config.toml
num_hidden_layers = 14
d_expert = 64
d_shared_expert = 64
router_score = "softmax"
norm = "rmsnorm"
optimizer = "muon"
max_grad_norm = 1.0
batch_tokens = 65536
Below are experts of layer 11 (counted from 0) of a mixture-of-experts language model. Rows are named router (the router's row for the expert), down (a neuron's output weights, with its number) and show model dimensions 0-191. Each number is 500 + 50 x the weight over its row's rms, rounded and kept within 0 to 999. Numbers have three digits each.
Before each expert's rows: a language model's description of what the expert responds to. This comes from a sample of Wikipedia text that the model never trained on.

# expert 54
Middle pieces of foreign or unusual proper names and taxon names, such as Ash-do-d, Kell-og-g, Pal-hin-ha, Puc-cin-ia.
router:478487522458496427544506546617509443502502369459485549516489467440442488618578488562443460490535505428439461564501574581519478534445532469440428433577569478451572559592506482475493484454373501483474459509550517514512532489518558539429511520464494560441470544455459531425568456523468573439513512572528487539547470468525403445428580531442430576541523441538517561389526513489477480542479471518485505401518497578456514509586528424513518578499483470477513545363548505494518503510439480452491554505533407424438508461539463437470459426529429473392523445479423510483437418507484437548
down0:466603509569619528554487536517442537539518473501456505479485429524529502485530425531479498583507459482449486546518558482529527501388592554522497344481501477507501427502493486475512502510582555561531496571500586571413536509544519586607506597535481407507445445502494523496533501466559527518444568479619427453563548519400455528515438603499554470466446468480480516513526524548502534556545499468424536497449485467493443428519598526442520577497453485302574487578490478522536542524459524499508453474499504404451480517506559510514469553500457520408469535412575475447499445546566509472
down1:437403500468508483499500494545523489499472508547529509488470499433521424489449563596539403432466415467553533401545423591429531513513367500468426470381552477449498536513429498569456461446513477497539548477472487486546522489522469534486552519564582471504469502480562449536509453512505595424480564569503476410518433578517443654454527562496515516497579517459467534498477425382428407539536464538470599509539489511565568509625445441433552571459504534535538483448527472518487501564437465497529466505515452494576422582463482505492570469449496467533413519479511465495486406549540530419
down2:512399528411494500472461517500480551480563488531526516468519507520529428549447526462522449497447451550584537493525512432414429498506438424500497529502566453500513351445458416452554505507493565568550529419479569417551488533474467521531542480508479535428524467455475446528402516500477460486592415474523546354396632418470427493470580444483594440525497562491506454584541493442520486535445562487487509572498522455503507579483510413480424477470588483596546488516542592495437425471550474554547491442529564521511452534550504454567497447547588458510460480530543517587468463497592499461
down3:528473520565525566533514493544496462478541484564492533459498416526398576558584573579463514548430507505590487573526447485546479444515483485575407501486591477559415524480483516516485551506559529530482524440526456474514507531503568549471493440446543504546528445506471489445540430408459552527413502499516505529447535488484486525458456504457424579465445469424547422520525485464462514457527427476537479509486429527643529417541504435520451574512566399503546525413505462528536501409500500506507548423602557467537480487501529378343532482606481589486590400427496580455437554536522508495
down4:476470515545580497413543437472534483450580541516549534489496493487561430459454457501502455523563452457464497502502580577402470560531489479424485417437467438423584449438457567493472587453532437501467452482495507493465417468479487509500563478477461462426566524566547514512483463429502423583435518396489538554434478523555426539378449527550446443484475513534424539482509455545577470502539439436540509597607402485511602496471496443439578563542480462611529543432539467567551559520482570514499572487594514556486504556532507496517564495501519466433529608515574488531424573526525479560
down5:516491468433490507541518507545526504594444459467593462463566519443475502533534563525503553601463469543536444530472475551508484559543522388503534552489505601409415527505506545534444478569479475522556529488586508467510533495411435437545563489491422528494585522602471435565471473385568491473540498404391451475522509517416524535442588445567472552482474404504462512359563442480470546511531461442439567514540532507464434515583560527510451455446529469477440586549537568621514552499495419470529466459443514415576485547549490474507524448482550427511486583520467460480584516468469534465
down6:549570425475502487558491450566593505384463490533572481517417644544499497541561498453466459527499515506477507396519447529521426484534582521567432441483543530438493440590465530493514543544437525455442531473429496561544374526523529511481568519406547525461604550510511530493434469524425490518456491479454417426443403517474488477520535420475450488501383538543474614452537571547432525509496445545520550627505416561448459442513420492485523492444526540482458443433456495468541523494456427511458427498528490476525560518542477590470557522508499428476578413492500421542518503513438485562
down7:519549459534539446529483562621475469518427444504430495539609461469489484567484495514518513525556506483439434525467614537463439537485507545463486459543465479509638454564456523525522535463524457525522404403554546460535512432567514507444466511474560608457456504488602547495475469548502505505425538541553529526512491426507477485476585558411456514601554525578556511475614513479464409581440435433525488371439484576537428439536546434445489458518477408423608555506522432536510407533451547491511497503562572477522553458561555460497476493523485557444551469418484524489489451503457462538
down8:434451559488466471509473475487532453503514500506471585482580538563478579477444533573506410567505463453542535475485425519501583526498492430515465523457476484486464519480438527442588500414541548479511568463462576501401527490501574545574522531504551415536671481577485488543475470475460513460481487474519583581513517486370577517548423468554482458597475377496485417571484459564433505544544505480386529467574562479494557470524568530467484613513491453463444463506476513571547497447521408581528389433545535554499471554510457544513501559546456431501479530494497511503552487516355477472
down9:495495467581582473442523399520575477468433454480533551592464532468478513446571523458567522525527556549388457586513506489487536507427550520562462586519503370516473547567431518497518414513446445614402530444481519519380439542435550437509498381533519515631484467475478507580522413599447452507521546500501390494561539473580459539545498509458513500526521478469583485510419473553502538400480509509555487443487442494487508507487502419520547404501565478496412451448493476442471453464555431548558501449462506467481544529513507570446513451467467530428519452529489518562485495410565435492
down10:510444527443568526469451465494539426450478487434577545525524559399498555514455508432530425435487532508491446540527529508483538504416373531554418551449506504534521517477495506494550546505527605563545382467433536515478519468488499539502558534458494464616578495454444579521464435519504477506408497562442467590496508447469418439482529414541496567502500578558537546524503483551559446519602467449428500509540502550419462547477444458572552502438423576497577501465380519492532559472463552597459491416448539523531535551519598562519429520471560490498425517421459495507410551495384517526
down11:613465513516601559447494491439508403526516490493571460434530513497506535405517476472492506351441493379537467532538526530548561431539476539506534447418526510476532522486474505474498503444454441546525498504408532547428485538458570487451465522508513447511466566423619487541459495413575446477505535583498448458521532544413402460496467555608557500471470589639573677565453452440465502497494533467516518507527470441526558533498515488547435465511516413516504453516524517504458508449540510551520499493467489561551462391502456560514482536481465372430427453516486508489477575475484447490
down12:432539537604558425487526448565518508413508591554482534549532576509551444470495429462482410446521592535572506470491556436504404454467483460483461501523531414482474533493548493549466472429477466525445511474454462524487583504469501554517489411500572509556450440486397490441514449463578523495507523558509569487525460560543493485500518619496485510528608405496420398553525534511573471467615470524473467565502376598487587493515485533523488538429493487374543504452463543481546504408435532420558479537567546437514501463427503502460468567433492466462491458420512464575536390508452518520
down13:579501516508468491523538541411474471443544541552462535495567524428511593556591425492570420577523494460518613444434478413422490452445556502472554569534469505514491551517537523464457563418508447591443497491398560459482537511535571570518471442428461385482485415433571452539478447567535498502399547504525404513518553541491464491441439499536489481548601524476501535573435470526478493497442475577486449529543495591462527454448595524403507452508487495469527449488511483461539526430462556476426551594606511411468474448528576560496496579426565506551542458491497474529450468518454479429
down14:569445476489387519477413476549503539543463450463500537535517494488498469517522549492530586539511555559499528497468457510440477508526492463433534445455489405544488546412511512480549527485546492412536541579493461462566457447465470450473543564537549537537461496479558497503469563477521523471473490414519521517487484453582497493550516530492512495515484556517545583532531528537505342611566448553468487444462452537506490466530519482513378443402471478661499456484585452551473431465432421434522544412508522561474524605445411518579475404505563559587466395605481473432484611535557489548
down15:477358554487438566486475529546519488461508469594489557487440421507430448474527372520552581507510547414476524575572522431578532551500501580477534531612498535605498559483489512503577521463513506516461497550487507550534440498538437503546507465432535482495553525524575599482553576546478451471430563542495507470525459557650396444446559549517431472553561586481579505432533522545530492523493551513506470445512545513482424590447451498526506522482470554481466514510476576431434522432501473472474506528418416417479481450462463557476589448545498517393462520478572526408459477444479515567
down16:479583440535542525524542453546539455510473526501596522490588554477412494484435466440590524573552437563454514558455544545481549505646414567534452555481498485580531468577477379430404506484472434517544393527536528432512519529477597473469632445508531515441593450554412490432457502598507494575486541594531457445450442472504540476508478535550435541533523552440391423479503542602538494556531496481518490466499507524507530530543485471529492444591517443591442509502391492574496460586501443509495473462550556531465495514445514474508516499476478440517500566491555504516566491578477549504
down17:535460535542393512500480531464465513464476520389450466441559515492537602503495423545496459426451489551478501482506494657531604477472549520460504548542458493540461535550499456500512546500528496537493449515498428609447523528594501513501542470564513432493403420519459573507542518481484466529556565455449365462432380445455471444545507452447391497473422496483507626540462482513539556494469476460492567444535616527484518538543437530507491445519504551560578505527471513425435504621552545505428581530514481405506526540520524477546486540486547453536522520648508498477457545437540562468
down18:445459440505509560470559428588558484514454536531638501639501537395376505383544572483425455542460510578582556497526465513443468517511495510498513438505444553599512422501406569553515492542471524484473444472541480503542534534542477421412508528520503583541528494533528426445539473526500500616478515519544623459550501525526573505560483475495409499491511577449520470446456581468481596549583563493494490542591486476489517575539484523498471488484505475560516508419372609462468531498507490485546498522508531553520509448524532479460524430595430561516485547534476534525410535460543433490
down19:575503446484517562540597465490409436440480591482559485552492516588424444526473507479537532450482547473495578507549542517559414459463517466531539558512476515420526564522486496456523473532529511462463445553595412528486473502483522439403486502504546416495492551483406480456489464526519465467460515652498544529450462411569534439499502464628579493467530478489441524507529545466551589539389499479437521487447437469445466474521493507558521480487596392632391489479538430410526462490439514526539431425469447412563631504498532484465566423492524485467504466430539531471475503477502556462
down20:570469493493376517442488509542597502488566492399545582588450496515513525495582502466427437534483495454567573445451425470474549530529527532497645614477450381463511467438517517545481464556584438524538552431540467525379533588489547474583500524510475475553589500550543511486605548524468479530494536501460504482532531600445572517496524491458374486547473528423507500459524500458656523466442507445486457450562586464502489523529524496503499432500532513546582515447475432495412559429465559465527473545494506538489515493507438458571461585517534498552488462568530505428495510532510552423
down21:555489459499479474468421542444519438517457534415416494579471523456460478549502542382403529534477481533474542553522542519504382542536546606500547533600572445471461502345516427490523518597542486567494420493540477478533514478463501552462468465482493453495545561492532468460492535469423470520464532537370444509502474471467540398555513505497488488416514482558494441406498447482476410516459569501496618402509435452512506552581441524405497495514422455556479515533536516573510564504574519482492568448579511432483521547542566427496566495634540519505505543539456460526456508518594572485
down22:525471433499522472548458478450517576621559484453505508435470487513532540471481503566496509498487558400499593501508568513530554506472572519586410359489549544432466474535507486453526501532473521502536480600480441520509630555562543509470507484583463361452525455648477537550522492507498483436541562540547511486508477486474631533542456474505549564448499415529551449484509486430557524547486562518514519558537426495509524397586491508524547540585490448295534524523514516574528457466557519493546427509489550412457545465465505461490429498441512517458435500489531491511504475459562563551
down23:470512507413544493451456497547509446432525457397492551469527589426516460550489494447615457444471541484528464431537491507480560473579439557491503555472462512582384556454442506479621622499487564549491475573445558450518409471402527565525505458492498512525622520558435501416520499549482489432496422424474561437515529530361540499539495442468460485520502503494520435572517528537466539504439566603489578484533494541548554530513467511511502534601496504590475426521449497494512474487424451533553439443488461509512530483506540506473612498486472425554467473535547382429518571552592508501
down24:595642501516476493452563481550488449511488592547493503489542448457540507397501560473480526522505488491553466392472490507565547585509494530430539380459526497510509463435567433539481473490529489515411495494449438502484464525528486480547503486565510553441460516492514562540517428525635554592472445531567447479540533500502487548481537538522454531411545503512528535523564448438517439494568561531405515584450530430506451508506549582599628515521464547619504521538422543496469589607489499373493506412497445479502474529429482527540455460512543555521541487566408491497490449582451590447
down25:448577508482489534533566485482491470546503500452488563586578590485437421521519407443504533490468461506534478512433467476540548563477529405480529461467505532520522525467435521538498443489519449509489553461545452503501446383414493434548500552466548553501512494412456507536490572462474542389423452500559460562547533512467562518465453501627565466532481471408502524577502465608492487483565488531508453496377463584424415453521526449391511518541581515482553527416573426537455513471556442494510500501375328477484450498530470481598574502516426578469487516543456584489489486527521467468
down26:452459564498446402628508509449430587486384540490468628478393521508525528511496532509479499462537593461485527515513494505483387519486544545517565514539496566518519489490472517447493594505434409472542524504449480526488560459496482606518479501464569556478501601486428488498480492507635539455520490430479620539494490511525501566499580377478486524496496450497502531407643486520410473436471513522525525501507410541471509630559518586509542575422504443480511452477569420506524548546548471449560616591497503464465437470552510437488476515472534515496504504562449482586485460505509509493
down27:460431489539597555526463454541612505563488485559500518558569495523463439457458517549459506505494402540528495516531432496477515463549432450469517576602542543538485472513398482394479411499479537450529548455557505526442486519424494499459446561537489540500525552415536456468510508546485531491555540412434523603565497449468536523539554536484462400673473518511521426484492588522474517500572384433588463504496465494595465515470462363434440519445519543535425471493530526516455508573449517540524467481495515554465478429486422487552514489526470593575544418475521543543464538413476575573
down28:506439448442484477470555441512562574533512451462584507526510498491450629533479526535505522516488528473409568510474439480470609454499515509562426536452512472538534452453454520464513556476482436413522490451454553488458477527488562560484579457448460541574580480522519459455643493520472455566497577433453531454432596520509466610462467450478501476531549544428335463514478513551509542526515499561549533547550464415493493463461480404509526494488486534538460531493403491444371465470483544561490591511539555647499546484412450564481562442529502482582434420523546503466492531423488452475
down29:563503489456543488491573468512483503446485510493572499465552500563493549491513552576515435486437537516498421492558393530486517484555390533475515583500583514505531563422538460449517515434508503481399515511535532531483525629583417550541546503480603504391463528598538471517610404457547483550424543578396564512480422554470491478471528632567499453484413514498551518511524464499465491537475505516492443553441448484447558492527489578490384484423482512577428534490476458540533547553461496519486497374471473520433484536444477425602444568443575510557474549447477548535424529470492536514
down30:538522447498534567474480488473479532542489492498527533523506455510556577493510501560588487357488398578466465492517565537537516431362523472570532455442491490458490538492500473440379470407482591497463527491467542529438437519454604397478402567530510537599553599560419533501465553393559489531521540484488576486504567464535486523485440517510487515561495446516553520533537497486540546584540576438563516534546505486558508632600534524447508535456541474540471559423545436486496540447488563527575568459457536438463483555525500462613452452415463507451470512542448406462477484470484457527
down31:487451504409461492455438491528564555527393531543543544507494463450552553535479565544519455571428494487584461423581568478532473583497538412466545558477539548515583513478511505551481489493504533587523497487611499439472455545528509593466499522491446495546474465448493550588462472481556544445480514517490491424480426494584467529442509550500496521562444531542449476476394539416559428548521467521506525626564455523508488427515367529509498594529530517630502467527465523609453521566482439496545524437479563597501402459521469451525481509568471456582396508475439562534405488451456499422
down32:543530445481402634527498478512445408536538548550505511530565512554488471567433613487512467448489471552463472523454521461518430580459481479473508464505503481470408408457488446407468509551507469496521493469487514531585432487591446487498480536434475467507467492577494565549574541533439523499558493539469524472444536558384537512511495497576543623456484528465559544529445434449532529540507526569533430582544449438499508471561568508487627515535551532442586461559602443480536624367583547472438569539457452530447499454549546552494495468451498586554508480458542492472510450548493439436
down33:487502409467505503434578517497505527571539520487481585485432496592497489478465471501455487527428488484482560491536555435540546550466422489430530527539563552477451566557539470417441447573465446545447467520570522540543581477499439445481453559532435457527531494545492503505474428422439471529566532512394593505497489483514530434534419466602533498429446437474428458531398479448594581494554516365401466445449420461479542444434481472553463483457441454463520543620436546450502472537552517489572529494476454449542628452520510461553529570443468515533468512431517494567597503430456546526
down34:510472566589513452463451428505516493543508476579541498511514520584537507485549572577518439377460455454471580570524475507379557557561501438458483484444489482540499514411455485542502484492435507514528506484643510449454525539448480528473513572533507527437566554496476437571534430569456522475604515441436471506509577500384449513543444495438453557451443408450476483532464575531473539466537493499444530569475531505458504608394427455522522449513485513616503498526500504567468568390478562505505519462466460549474495550514546559532509590477514466568501541596483450558488558615513378515
down35:492501549517557502516525498495464492567449428521493448487594507467485501595479501484587460430571478461485491503406493510488537408360545558459562474427478480504603504450539396550431523435469502529527551506518499530503523494492488448514471515525495453477448536494516487488526508499428440550515528545526478530562521619510507483533565602468482463476485549517541475476571551472462527540444442491491560411478507547559433435563520561418483553514505461768572459476571418438445516490509480457517430551489378496519476525460451501502514480537461487389578497406485516446588472491506438515
down36:463484553558497578517500498454468395483561539546500494472539519480457473539522604391489531491526548528496359513490498536524555414488507482524491413431477542438527443466501484506524550450513463589492455633491484522542553558518503532570486479497489473457448554419506461350495525445540523492495455447467446470493406429528560407427412439500477573496435485520492480485460465544420517488545437425495427596487453561498450641564453469505434575543508481426525528460581547454471490509450542456456436559521487505424397489466563561452472528507479555464427604493490436439454465461436534484
down37:594569511467370500436543462532457459541460450498574537530517454472497511487598607475490506497412471538484566426471545466395502482491486448431494460445526507431517557528512465482411471437537449572577519560487355473419519493450463521475497459424508477444591438427499476555477419540427434502498532531446406489543521534544509570494417524552491487498610530603382488455540524417502478570468579446449475452512567544507526456552498469603409491544484507450534416543484499450542516479450572484470436503464526448438481485450430538552503459429477438507514472432431473474555455530543472532
down38:519497601473548437585538519576500499413444462437514515450517472565411462546502452477525466492534435512573390521483494609492489453586486518512517454495520499477509517555387509533524475558541615499455524444535432560515541436326590432502499515528486444470440501506499474417493472420482542501498424475542390522507488495513544507483548496549537542433522495515469520490479488433510418494455386580483461555461489472503441468521503542540517476442518592480568499495563516433595480498492588501444471480544451512469481564400466483518460492603460479525516492455647505437468467536508643420
down39:444485446491530411461540417503462461489500490396520532578518549435492448492611455441487451445440548451501449459562475506542550542589535420452488496459449476463426526383595496426474552510450558508433514507534484595462519553443626402468522488472475491472594488468516519408518474424474503494457454557466603511539435485496502522540489526499545481495448557550562435509646485530483517400484551478480574484477535432439508495525538564509534564522498516470457554478458497568469602510512461619553489532483429427474502504507549500559604552503490423539458515548548422528633542544513492501
down40:511480448547488518500427471442462556471446534468508497425448528532489466469468470464466521585519494542465496442566533550431472471474520446593447581507533510558544409468547530403463535519592454565557423524483464486481534516488460528528501519521470569518424487433510492444497438620463484485528538454456559528487509478446519598445505469455525447566440580526476491506421536501551548496434477512521534556642546531526500522504449445527594461507439465772572477509528505514435468524455535458499434500503353506494461544522549542457507473581566414514553577552518498550496540531477469508
down41:466558413513536507485494549506574519569611447416529512419490399469483445437568488585478561520482481533524491545537556539567328501543553561531489466446459547415570535536493495557502495459521474485498500477408448508510489512576484524494476514434472468558478440502491596462539449537495541494534534602523426617442396448445452483498496487514490509482503447513521554482529510505495473426488549516438460532477565387433440489505454540449535495470557587408572481456559535534509530574508573498513452504585448524441548451464553541488388393520542503559541596457478505414466570549503455406
down42:484567567448480417545432440511472573484520417468510486456510523484631484471493519521436449503480485510476615442448484527541467566516431536517507497538467541578425475476555492601562470572568489407525555463598529419450557444505552563479433531578499534472477442481462546449538524451546600562436512572507570460543569537398448573525486424486427516535490454465527414502526452544494451529487634422515498513533519568473537493532541548532436544480529490381438382485548462559527497535474442597474515468510609547492426504424533530508535435524618497508523496519481546518508523513470444484
down43:536524591523514522451541469588618465513453504527507583527515547457506560537552436534543484520555559560547493470427553334519445416521501549463486543470583439540587451469430536495520510552516513517497437484456583508559499508479467513595431441485575502488599522559559469631603507497448390509489482502519523517437481541451491540514471472563437568512524450502461452512506525568531443504536489511451418485534523450572644450456452577497568458531485520552468492498524434537549506537433387604503541501550527501494516437529428464477567585469506529527486584531445530567518485428582486530
down44:590390463540599401437554443522472488589434566472475343532568499540483455504489464477456528495474498477429516538588491509622450524460538484454518442455404493472486424494529470422487493550437500559502469628550544431508444463407485516552534473452424441462470481523613498559461574484574485524539493510546459586519468503491535519501514500489459653548500513442449501415582500506549442548498532483498496490536583574528512498523503513500373564501488514428398457448509510542464525528470555527443425463500475528531495564522486546522586488502549473435484540534501506538454389579465501488
down45:508507504452520423453490501486566441503506455491415503528495516410621528516492517467522530519490388476436440465560522545430486473516522554502394537478514601557469569490536510480555537546497488422422555489525513501509448454580492563455431603552501592536464518420422445487455441493579519576432444463467505492545545456532398535455601560472474522487515538510524397498512455506530427504391535527483529614501485549442511557573511442577594509505412539536471420419497391485526433427489413443478455517522547527456445455565492492576363509489556476470445464523541507520468524538460453526
down46:516568555555528548586550570550460515508552593513479470489463495561448473487502519473464595443538538468609553559564538523526590519460521563561533519493542570528502486692408530444474475540469517444482433496491415560560480486487456352471541421486486401543521489575541532472449481526481465476516454478456382536492481539517515414515468499564545518480535454464543594543489470484534516491524462540488521540470499460514441463466579484524498538587449549519548513569418514399524403540517561440474459472466575429567519469508501488450476604543459588519594515471494490457556517515471627476
down47:563583476526511491510516499542452532482464510529495529519415545496538484510412553575476517519479528470455454508483461552568511439553581481504429548523555534375530468502547568479502494457553496521398427419459514539523603442603470551464436533526515437459539425523433460568442515404578585489562455467453464433575537413524487502495472524468510486476448583489452537396461550431514471401549539483413490471520418455512509450551474517515517465523525473484523472516463468455505471386529534482533448535383528469510548496476431555421513484447454437352548389447532476485432479532516379421
down48:546511548467484461427478491461548522532507548465579409438611414520506495457488349448515435473499447487427556489533395503493441552519478503521482559576621493426432479584485547530556406522531543535511440443466493514456480577566480416498475486454438444472478469494460518567428528479393503467481415487497507536416548529460518469428490470529549566470570599461340528442480441523466530421522563486467490545500438514529520472483464502522510546480606438589424460494465477521528428523530554543435491529479510424411553440476486482455520458543445561489469432472510453482495561486615546473
down49:425426496561459513442474492556553439529609532492533511456522409452466403506573533516497517525472413469493497500486496432508468450528481485522475449416471374488378547598483492489520519515479428465510504481591502540503475494551552490494414421486464549466497413490525520535606441550483522575538532492446510522472512442554493579434497505593439461502480436456536561535508475444524562503459478517512563496476605489555513569463566492481529527605462585459482509567562591473461568573540484449591582543556424601399444544464381458500489578479507528535455565448410514508561508429533472504
down50:530499593530466474519490485491449505461422430569523530437471459618472472527526541404430522477493490495447460601427507399568550432427412482562512457519523524445467530451518501470439414572507509472475470543467596540538503511376474499526455469606481423532450478460475506377476496475535457561456506403467461555524540495539454570487470561525430541479598501471416505419458483535451425438557469546530500505515503496414411445505527454460504445453475505504467537478505457528544454546451597443475476613510518534466537489432588498566525572492530517455563484473506465457465580421423538370
down51:615491398553503556411523512426530549482553479464561486448405435518615511509533428519478431515463489513566461514452481530546503518525478374545443542529430517484503473535397437609446488468467498467504489443493510472484476454454500461450416415497523519566516604446414451510431431474406489463473553549600495507450612525493487499495454491482522488543383571512491493544525485504492559522523491505507561457545549480541598474545525528547518440511491560507498422475427497435457496530406456472601483497458521460454495430523543449479409392552451494462514436530481544507484597430392427438
down52:551486573535523520450513491486506502535491562444503523504521577402491484517585442489444470497441550566523489532529459488502398563487495499507476660565516474467455509490547561489566489435594531457472507583506587505488444512533499473510482561560431531484477434498533483476463554555466476455385489488471519488581564487526424454449550391547517495491463542483575534500568585545377486495522545478561548504405568421435489462520483550468319428507512517516415461442457474527564568481537503578490402458553582467514474515489572560560537461564491509568509534519598490590544451554572462483
down53:519552459508429537518502569533448544521507535480547567472513602525433460591411542483534497487487442358460479449515407529444489521502453444536509469528622538468462545425505561433460446474487519522559549496530480463462540527495479441509450486515548558421531471424625427524474462467536428483535490472468571574469480490450457491568415484474531474563449475517482524466445507570434527493523484465469510392476439573553360532493509442456507598452491470515496472518550489518538540430489448525491604488480568474517491475474490624611519458559531543387477378471511471509538461514469350504
down54:447445598491524437538483532423607502583452406460509510496469534446534426489501434506438447528487536551520551516475413459518539533487519473512511618583519518577514491494563508428492519471566485450514514416619477517434489581574442461542614528450425463544446587534583487446477500489446467547473463454504510601489463477555456420426506457501479451464494555562517478541511495521485518504481553469445544435512533401537540513472527436493520561492565556663512534584572466432553512528531467557549497543543528513568479427616435618473509458471417544543528497481485500480406462493433489486
down55:589522512470502485549543542531581477559481452626493484466528485439430505531470537551537571469542524497618503490487493544556486491503517544526560471441476483477424493486528535525509563462492515472560547464405501511531551473390514561523585513437572497488458505452513501515475385494544457572537498396552613572471533452485535552483472447515520558512469511419498457472482493515484573460612389564500450465513558494544508455463477583503364541550576476536532564479566451433446636520548504443493592460506497580630414539446453524406490497537502455561521464582435542487473469525558553465
down56:470485540571401510373490539554385496446458526468426473505539474470431448576495465521579494543478437571504467437522548561455473490577457454543516515453491478526551501420551493463504517476482555536506411505581563502477436533465555474517533441547506539459496541455510397525533527398519540559539411541546521502506495488480563530484533527484452425525557463490649449480601481595437478530504510601457540581482588467535454560484526454551498531510506578488527457494524454470526531425377558567518465508497552585388529466416404508534524504403476497516508460506517379588469438531539507553
down57:468500501419541540407510439339555432556435563495621612441437467455466545555403507535561478415552536451525544452524542478418529476417467544506473449547452560468440490532481488499481540505480552576481448540440557470563534471526496499427572516485535499547534553462465486431480498502493449428528491493457494472602513489463484421484481478404448477590492498509477397532433533465568420498486559434482585494459471518510569425450518515551477518425506405501480445518479477485509480374511551505376540404513512543527466529542487530535515456475531418582529437542555503533606470501441514570
down58:456427537466603378496464513452465464469542465498515444454440471556470481466469534386448555424570451527498529573659406527454497559521469490543511450547522559497513431435540516499509487509508499458483526508457563463469386583473538520526462501537550499437526535501481495490455476523502426396517479444455533522445537552324501539501527534469518462499593558450468460482342531496652463479546510423470475511480467494503444553558537538521487438465447483495480510605489487558501550513540512582524561497470549583536565469533469584549508439520420472474471579559543514410490486513489451456
down59:443479497603500534436530503455462482460456478470426559509453578514607447466553466480512500514499577483488566550510516460543594427513501517520549573487484530419559491469487563544455473435490561477471429402492486485528520604523540490479493376452554352519440521507471465501489557473390419504494515476523572488540540521549538448515499433575521563460516519471538511441509480456491553459570548505434469511403542464567493560450517399549535430517508503635434520510528517485547503509554430629461543474460426475537629456413490478425521556473485473489507421517454550455530541372477569508
down60:451463455395548497501539475512432542401561545457499509505418519565445538562565474422567406478566390580424506490481479401494468503558501520462497552438458429516511506429492545464520478549496537504612522514379475460543456423539491508496481451533510500532579418428482551509584564545525488532476490533529591483568474375526491523611456543449496533433492511564453494475515492475489442473466422465474528486541494466507477479464540520448468577506538535640430474454462525572593484434531550491407506452579460515467434414513407518535521509544416538560471493459509481569473619471552523486
down61:538485546509488548458459507499564486474529455445514492476465559510502538424428506495617519477580500517484585552541448518460467479489516490490525547414405381581496537510452529578530535517463461471471531477456585618550388528491412469476504553508518506601516608509666515453504580491521504445467443510495516498495482520503509454545499523525393453510456565455535509626502545547604489516556432527524503432527547435547511495390542478461503401519439563621463490593446529519453540507515453515499569388503562565532534556536470497551482527521510471560510503452548554454451556492443395502
down62:521439456528513437414491452436470582526474534533478485475533510516589494504573444481511470423513482455317524531487414483506558541576474458528470564503502472540529579374447435590521431475480574453491564522445481516526506508461539473527442516516435456515586520452523494477611525506466569428440401495460447558560493586493524576536454475431473461489425507572559466481523503567517519506489635504453508590503496450520537546452428548545522460449477460605465440534501485538543465518475444552519448457476442490518566469504545419445447449503477554536489628506573592487550553551542525596
down63:521435487397493507432472408387506430561516413526505499554549498465497445539514514402456521498573444306524500448416586469491496459510491453575366539540521484524478552498542489573457497554519467480512539541500516492476490502512533501505515484445433493459509494349493515483421536556426495499508481507559573470522505514511510541498470461516435470487480489476412459507565464539428534546455531579532493492462435543453491542467446531507531525493568533378410490349502425532546469521489430525605446451469564516494449560466480491491599449445616594492497506444564555528508542545525495448